config.yaml
experts_per_token: 8
d_expert: 32
normalize_top_k: false
lr_router: 0.000729
n_head: 5
norm: "layernorm"
rope_base: 10000.0
qk_norm: false
lr: 0.00319
grad_clip: 1.0
schedule: "cos"
steps: 4017
Below are experts of layer 4 (counted from 0) of a mixture-of-experts language model. Rows are named router (the router's row for the expert), up (a neuron's input weights, with its number) and show model dimensions 0-159. Each number is 128 + 24 x the weight over its row's rms, rounded and kept within 0 to 255. Numbers have three digits each.
After each expert's rows: a language model's description of what the expert responds to. This comes from a sample of Wikipedia text that the model never trained on.

# expert 40
router:086173102131167084136105099108161118160149164129111141129151132137142138112114133153095111143119075123142135101130107118134123102146157139167149111083101171136128120127114119104135116125123071098133111096127183135165127120155171154155122119135107112144170109155131096133095135181099097118157133111123093125090143161105088190117110135085118129108114164104167142147114133130114113111135146108135151128122139126141156114118119103114119126140122154128095128130077168157189114153146144
up0:095126118092135102150127143106141117139140126154101124136137117130139154138105117147123103134197101143113119104106106137125105128047150097122154105139116127146136183101133111098146138126147131126105151116094168145102144100156176137151134115115107148124169158098123130113148141153108132120110165158139095094101106120153085116135094139094100125110129101119178162166127123170162133091148091123075129105100115119080143166140121107129153116156143148147153138113095183131143144160111116
up1:084107150131122091150107111147137125133154067131136147131122117146185145133145130145101155049145134131154104113139159127143129115143110145138125111145085143144127120104184103130150169108135102123101101130123123134157129169141092147180147125145106135106130132155150127150103109120145085157117138117122132136115153141123055138069094132104123126143131162137110152121086109133125129175143087142108156142112122114145154108136118103092131106121122157132071095149080157141146138159157117
up2:140113118114147114180121121136135130155141157132093161105094131141095127119115176129142146121120135137126170153090125117121168164145093151139126089086136116095092185148097134081125142134109133138142090103133139125148126123090162116111123137140117143154146127143129100111078108159159114124120118128109173135139083103170066147140115101116102182148129139148160135096106098126119167112120140060109122160127123102150128112134116088108141096143114121144106156139108159170149147126146166
up3:122135118084140118148109141150096101111133141136097150130138160170191137144120144136131143141103110110160129119071144142131141135125120118179113122074119119148127080154144105112171128105120138148152116155159168135116123133153137123126138087156146089145114097118102181167111135170101116108101128104126107119112107134121099164127134107124175107142142165121113167163134153123140178138137116127154151110156128122122127151106112122146106107137132127065118111156106159169105099085129197
What it handles: Geography and transport words

# expert 5
router:129130083141090125141107137128111103153132126133119148119105126127138146125144138111131067131148139143089081129142131132162105149108168132166137147138143167119107124130150163148114137102134126157108126093136140121139125138149148136141124150160110122099156162136145147087155142108133110130123107118117150159109174118089139156148139125074143126157128126103104124105075130134079085108166114110184162096146135098141103120103127116140094195120035090165135141113139091113133127144126150
up0:147113087145115113173093127105128104189150115154110099141122077138127129152118131121079078128131157170145104122145141151135146130127115131140115142167106172168144145146140133163106114109132111144123169102133113109144159130125144069056116150152140121169148192135128117157098146153114097130115129135126093139093142120101142136160114125127173123140143099083140119123118133098103096159126122154118130084108110126118127092140095146132122166163108114123107154135143079120144156127146155
up1:123107110185125149162156157145098117110146105106093147108108148119127113142133156127111124102126121161126089051128127129121117145128125123165128123157111154095141126115166119136079168079150151120100144165138168117154132119103144145148112098150140099149118102129139105098104134154149125096166183188170091133129131138110146160099125158072134146133077151138097142147156120079115109105129140103161149118111109113155137127114092121126154155096124136109130137107133081135139136136138143
up2:128129111111112140166104132095132118120151129129104132123101154148150133095135133117114146105164119119127123129123146145107117110082148137108076125127159134166119113155135159135152143113128095106121109088091072069115147170156113127144136132150098137128175150160132144106113171140088132154118112112162084146115153150108113182173096127151119146110144108195123120103139161145123136142104111119171116095168140122118113134143101147133137128094138120123071107148162107119094071139098162
up3:175095135144117092088125133098118133133143143113095133096099133125134115132086133127141118101171110158116127131130129120104121101123154132109168143148126108121119117143106109145130136141094130159139112170148143083146107177112181177087112116125138106117175075131149151093139131108103160145104109156127140135082197125145122134130139131081088166183106165128145135132132139133112129081117130111123132148148108133138150118114132119160109163125104077140154182090118127095141086131152129
What it handles: Name and title pieces

# expert 24
router:114172105178151145127142102158147108145156117137085170169104124093073129146115147111145133118105116138096137047144122102114090109131121186183100115121135118109136170122132137145139147127129138123140113129119132141122093125173163141132109122162123117108126150102119109093179142147171138102115116117108148122147210163097149125109096129134141113156191125088127138104090158122105122115137146093106136130117126132147161123116120134118137141092110123145109126137128118116142107109125162
up0:143095149130090118188134164155125138151143126084131144131123116076105128151100129112160101151123169161092073088170083119144089155120117125130104117138109147152148179124125113136084142160158078084100137140141152148107097096107107148166162166161122101144113130111130136091147141138148111109126096131115099099115105131117109129108148124089129075135157127157129127114134137174095157084116140128132105164122153108145129111093154132133156119170120144135112118148128113096131136122140125
up1:072114051139127132110124123146120132118113086116080173137130086071101093156141158130176150111107124128127145104122147094092188141146110120121108140203158136122095158109149148162158140115128162161105177104133151109146122087136175122105128139172175120089110146124143135103116140121141115114130152095118167132137135124110153132095155161148148107127118135119136164143134137108133127120143128102136115159113096131132136119098110133142097128091129119145111115140100122133114109088129121
up2:126133151150106120087122105110166160134164092122088142151127142065084103120100140182114130130121115138116130105141138120098113115111119161125129181125135122102127159107159128112149146115122168109151130110160084151149073118155104121159090114127141114113119143127121077142145123183166129118107145185132108172092150069129116107134092141098107144178136100097167117149099130128135142113151165141159108092156110163135122156136116173125151118123122117139136133134104113110137114121142121
up3:201153148116138146111130089180149135108132113162122149153149108111162124106130138131143146113135118134130123097123147106116119073143143139172082137116125112129107110114147126136132087094077143147179078097148075161148109160129152138146139054118109178147134130125138099135184149115122136122141115086109118119137150112115142123136143121148117115126146106082118131137141095118155070107113156125128143113157148119144136149124170121150109165158142097106132130122081149132134161098137130
What it handles: Sports text and name starts

# expert 17
router:149184141150123120108114148107151104156124141123141090166145155102155097152132138151110103060115124114138106151149176129141126081124105098117143145092115135151145133158144120131122105125140147147136120140126098111184112105102134169175100159156104097130105124125159123116122134151087120136138098127127111133097139161147106123108101076094124117083119152143147153094181115093118103115098145146194100114128110114162143116093131147112096132135128136130090131132079169156136126149158119
up0:086130136137106140157161155144141104088121126130140134146136215126125116139127112122120091082153079129104110112127136158119121128110117103099101127105132172105137145145145126115130083153188114179141115116176124125121135135075116117144149134122126111121150131130096141121117147107123113145139085137110129148100150125131133086132150076155189139076156110140158134119173117113122118131111134115125135109169100125173099168130159080170130132155129096161119137164107104103127112125117149
up1:111165137125161108118109162147091165147138162132111156164166131144140129145132149152102101103119154123163136141129146140140159132123117091089095104060158115144134112152148155150113089150127104084138121135106132112180119122106125160156121133130137115090096169142145135129129121103085154130099145115104072155118123129153152125153124078130131135130141122118167105128145105107146128130071151158141106088130156133107118100139130130083112161186136144059124115126125131132146126137171090
up2:104172139119113069117128139124146114111124155142100114130129169124186152133129133153147093127116118119128145112141170119104091134142102098150140140128130123146123135149128150126115105166085110138113122134137085141130074137091147114154106135124138095122151127162123078107137152133113103160126086164160083094122117141158092149139159126136087123123115127101122144135119161152127063096131167168149111161091136167181125153124094137084110142142130126183117122112119174134124100123152097
up3:128158099134125104114118154134106119120145144141138087139135156053093148134122145158108127098145174159135075141119126154118137088144109132130126146121085132124150156154131126129125166136158124160146096175148148115107150099124118130146123154134131128157082152088136129162116139168087121161127081127138140138121110133129137127144088095110094168097143120100106176101111104127160128096100084065173117110132145138142104123103100114127126119173134142162133102138106161144136108179148126
What it handles: Taxonomy and table punctuation

# expert 56
router:139167155153146115124117133090140145151139144125112105124118164127156087126127148129087120094116107106130107129108158138132158108150094089118143132074107155174128110148197115142126112117170154127141145116130136127175120132120150148179106151164099129144091106137144057122105118160095151119130116112140122113093136158174128098129099128113117127081124150139143171116192096115101094128144145120147156135113109119156123108091135121110129114116116135125070138127092161156122128177143127
up0:135144126129094091118143163138141136163120116100135145077154149123111080131090121117127110095143134137119154121099090129159135144102108103094150122157113107173111172116186159156150100122128154088131164136144120088134111098102120109144129113168135158133139129160115134118139149146137123148114158116169126143083126169153122080134143098137181113111153115134138138119119088168096099138126150140155142121124122177114085086159115129119136108134148121077086167169121159114131105150133151
up1:149105149111095152150125165153115115130111112125119110121105107129138139087108149133115124096092119123135142163110139064106157104127124163134074161070133137095100131120162116100113137145122106128103111096135135121147100154143122144160106138140129141198145111117129133147143114165078143125123154074109113125122145131156139109128102164138139130143094178119177138149148144093106136136181130129075152155116090114184130135133143124124124120106096150107089158169109182114131143128111130
up2:118120119128126147111143110128140114145107159117099101082146114112135093122107139104143128146161111125167099128150105183088166123148156105145147155148109125155068151114124079110104081147152116110146153123116150086118143146082142147145147132083158122078115121107137113096085162107145116104112126138170092106156118166131137117133172171156133175119120096155104116136117113151131135111168153139118108133144114130126088135165104120167162151127109142142102090083090123110145146133123148
up3:168144136121093165160119105096156119124124130157152126105133131118143109129088150122139115116137169094115134147127163112141124143125128109173154126154127125126136136126082142163113131107162137095137133104144083112155104148152208122121165131161128142166133125120155109127126107154178134120109138129106128122124085099118107116129108073156098173138162164109099146107192084167109091117105109112113129137112088118146150126127141143156121123149098112115142077114123127078077155147129133
What it handles: Taxobox and infobox colons

# expert 28
router:116096118099127113162137110085125113126121155150096151125132093123176134136116186082115106100136109127140160132091171122129110109106133108162130133134158111161140156115117129101144149139118170163126139134132155146120135113107105147132152072147114124130132146104132105124085137135166100150124135124126132051137148160152111123083108146087097124130198119077125129090180139143092089090123136119138124132117105152142167104126146141120139140120125121096146126169116134152103117113163177
up0:149135142123122135159141157118112099165131107148121125151134126130084143114123132096117135131115089105087092126131120080131153148104163145130114137154152086106100120130143160144129112188093115146162135150094159145140139124204132173132158156133161123099132127126129143114121162135050107120103162086124145168150166102125131112135108145096103154126175117095134152124104117106123133132164111141079158088115105119144123112142074140107107155127123126144140177140125117142119138097099133
up1:110096118226116101181097135135167129120104145119147127100133071146114116156117162119177094141140140126108119122087100084116136163142138106156137133127122129139136158096111151116142124164132142130100088102144151168149139149143145136182139180135122136117134113123105094155099154127107106141075121107124149123136145128096117102090161149120146139088153158104129114100122137111125099147150083130128157084132101120125127171144149138144132113067132141126129129155108144126129101130147132
up2:145100128122136148180106113129126130179128112176100120131143098112156123151119161113125112106092131126161214091139161088107139100136133128149141120118148137170137114116122111153170164113109138151110124138118124132136104144125180101140135114122160124122146099118112089133139114119123126121119153073118128096115107122130131199142113140116147119166143126134108086143148137087141141163093140135138159118096110105153159101120103050079136144104115140111168105153108125148128158099121131
up3:086106116129179125101156115105110159130153117145129142067133114152130107113105142104137116118133154147177152159091151142145104131142171155108181116107133103141114163146128109090134179123122172161116144146114108158107109133172130093113148114156120109118123182123106145111092135109134122163120129149096177116108140144123105151095121091111135183123127113158163152092175109135112122131128104097123119120099121125132113104079170147150113103134120139120090134137142146121147106092152175
What it handles: List and clause joiners

# expert 4
router:147143158194121102136144137120109101124157142113135150158152107095154123136120146134093098160148118137128108099107165107099167110111129107165141223135143156115115100177134185143110152119094124120097139087158088137107126117145136106137151131174164129114154148080119085112123150107123203135115117124092137114118149103109127125120108158112110089102155097107116149100128127137092127146111124127185146141121124105147146112098117108099125148103124140104108133127137135141110131138127131
up0:150114142134086170136155114114143092160118108171118110171134150134151106131128107102102102119168126119105065127114137150151107147109150097135155131135116145125115158120147103145141151098113104118166099120126134140126134108120057182117154139130104174120138110097149143136082120097119157106134105096115097118087144148195146115135129165132123125096111082103123124163144130147097132159116153171163122154140123163119133144076156104138144170142111159093088118126119111111125139143132111
up1:123123142095094066096103171112162158107140183155108108167173150115125127129107125145109119119126113097128110117126108144127161115107104111148105143086097154114103104106156127119099160127133128126049122166128147168135120085129203149127113114127121103112158141116132137108121131151153112159117092088154081136129145136137155111117086138106138151160191105133139106135166113138102131151178136129095139099120171133133135113151134134106143126109112141123118142111129139123110161149122095
up2:137175141155143162155117127165103134095169156144132098117128120112161154166132183129105075153157100145126093130113121085152119121109131127101129140114125128136135104172133138143110136099127073135066131140123152121153118166120117094148140107118106111122096068111123136140159130193134138109117168167138155077139141101117139118097136087164149082096107130134142133106128107133134119148110143162113150146122130106123125164100097066138118144122142129102107149129135159157117158139120145
up3:089153098155147135137119101100136081107142113173101107117112121117118115167136127107123135111175127119133178095135153127103131114153112147135146140121108196123142158167147121096149104107100113155098155137165111122119106093145138117131080145132143153127086115135141104130110101168124125133113116157082146114101146129137150127106106149146124130103141157115098155108104130081082114135125176126194096137110141115173170131109136090105122181137122142152122115143105144129156160109170099
What it handles: Music and film releases

# expert 43
router:099128121122135131173130133133125126136138152128104137138122135105161142121093149120144136129116121103097075080119148096086121138131112116115113141105135136145150108144141134119110145117140158144115190123133187159177155099110104170158187118141154116131133118123095091141104104132123139117147118151125118125122118116127106138082110154119170133152102185110109141130156135152112093136118157083147142125139126184147108119136114137105115126130134113122052119149099164137153054181091137
up0:144097105128160110117125140155120104130099081161117102155172180133104114092162177139087123106085167146107107135115104098100163100142134182142111117165134126156184145107126131113101124109120161133148155111141160105163104121110140131139152122131110102116132118121155128143093139153140122126136121130141128137142116145132145103108099128132155143164102169143140157127111088178078127160092145120149165148087111182127094164115126159154093140128117135114089122140154125123111120117076130
up1:125093125136122123045135144132154155122145160138137139116100154142118134134144185067099106082054151142080132110112147100104169123133124150155127129138106119108153128160136135161159160143130109128118128125129145130152120130114103170171164089170116105077123155138056134082177123131145148103125147136143128126136125145130097122072125143136123147126132141120125125125135107121167140121122125139148114136138147151138088150102149132148138159097162106084115137119131134129100090111137124
up2:081168135116141114139165130137119098118109171136134136134155155121136174114171172147165142118113140154100094114119153098118096128147114161139133120111130100124140130109169128092154132098161127153134140152173179142135107141107166119121114110122122145121098142138121105133095129121127127092159116129125116138135124127161131143098157179093120132110160145140143107141124132147097101136115120089097117098120103158127097066158110108127145135153104129133103105116066200142129067128080157
up3:143151140119141158140115151114056157136145126135091110112093142113150086147132110152108188127121088111173129143116154129118142094138127130132119164161174144109123118118095097110092155099166083132118121129126155147160145137122103137135135135105092133125125122134094150133068151160076135152113177151103115113098124103133123108140167120107149126101197165110120113145129088138155113134149146116153073139131129110122114113122157131123117155175125167136147147156119092136143103154107137
What it handles: Infobox field labels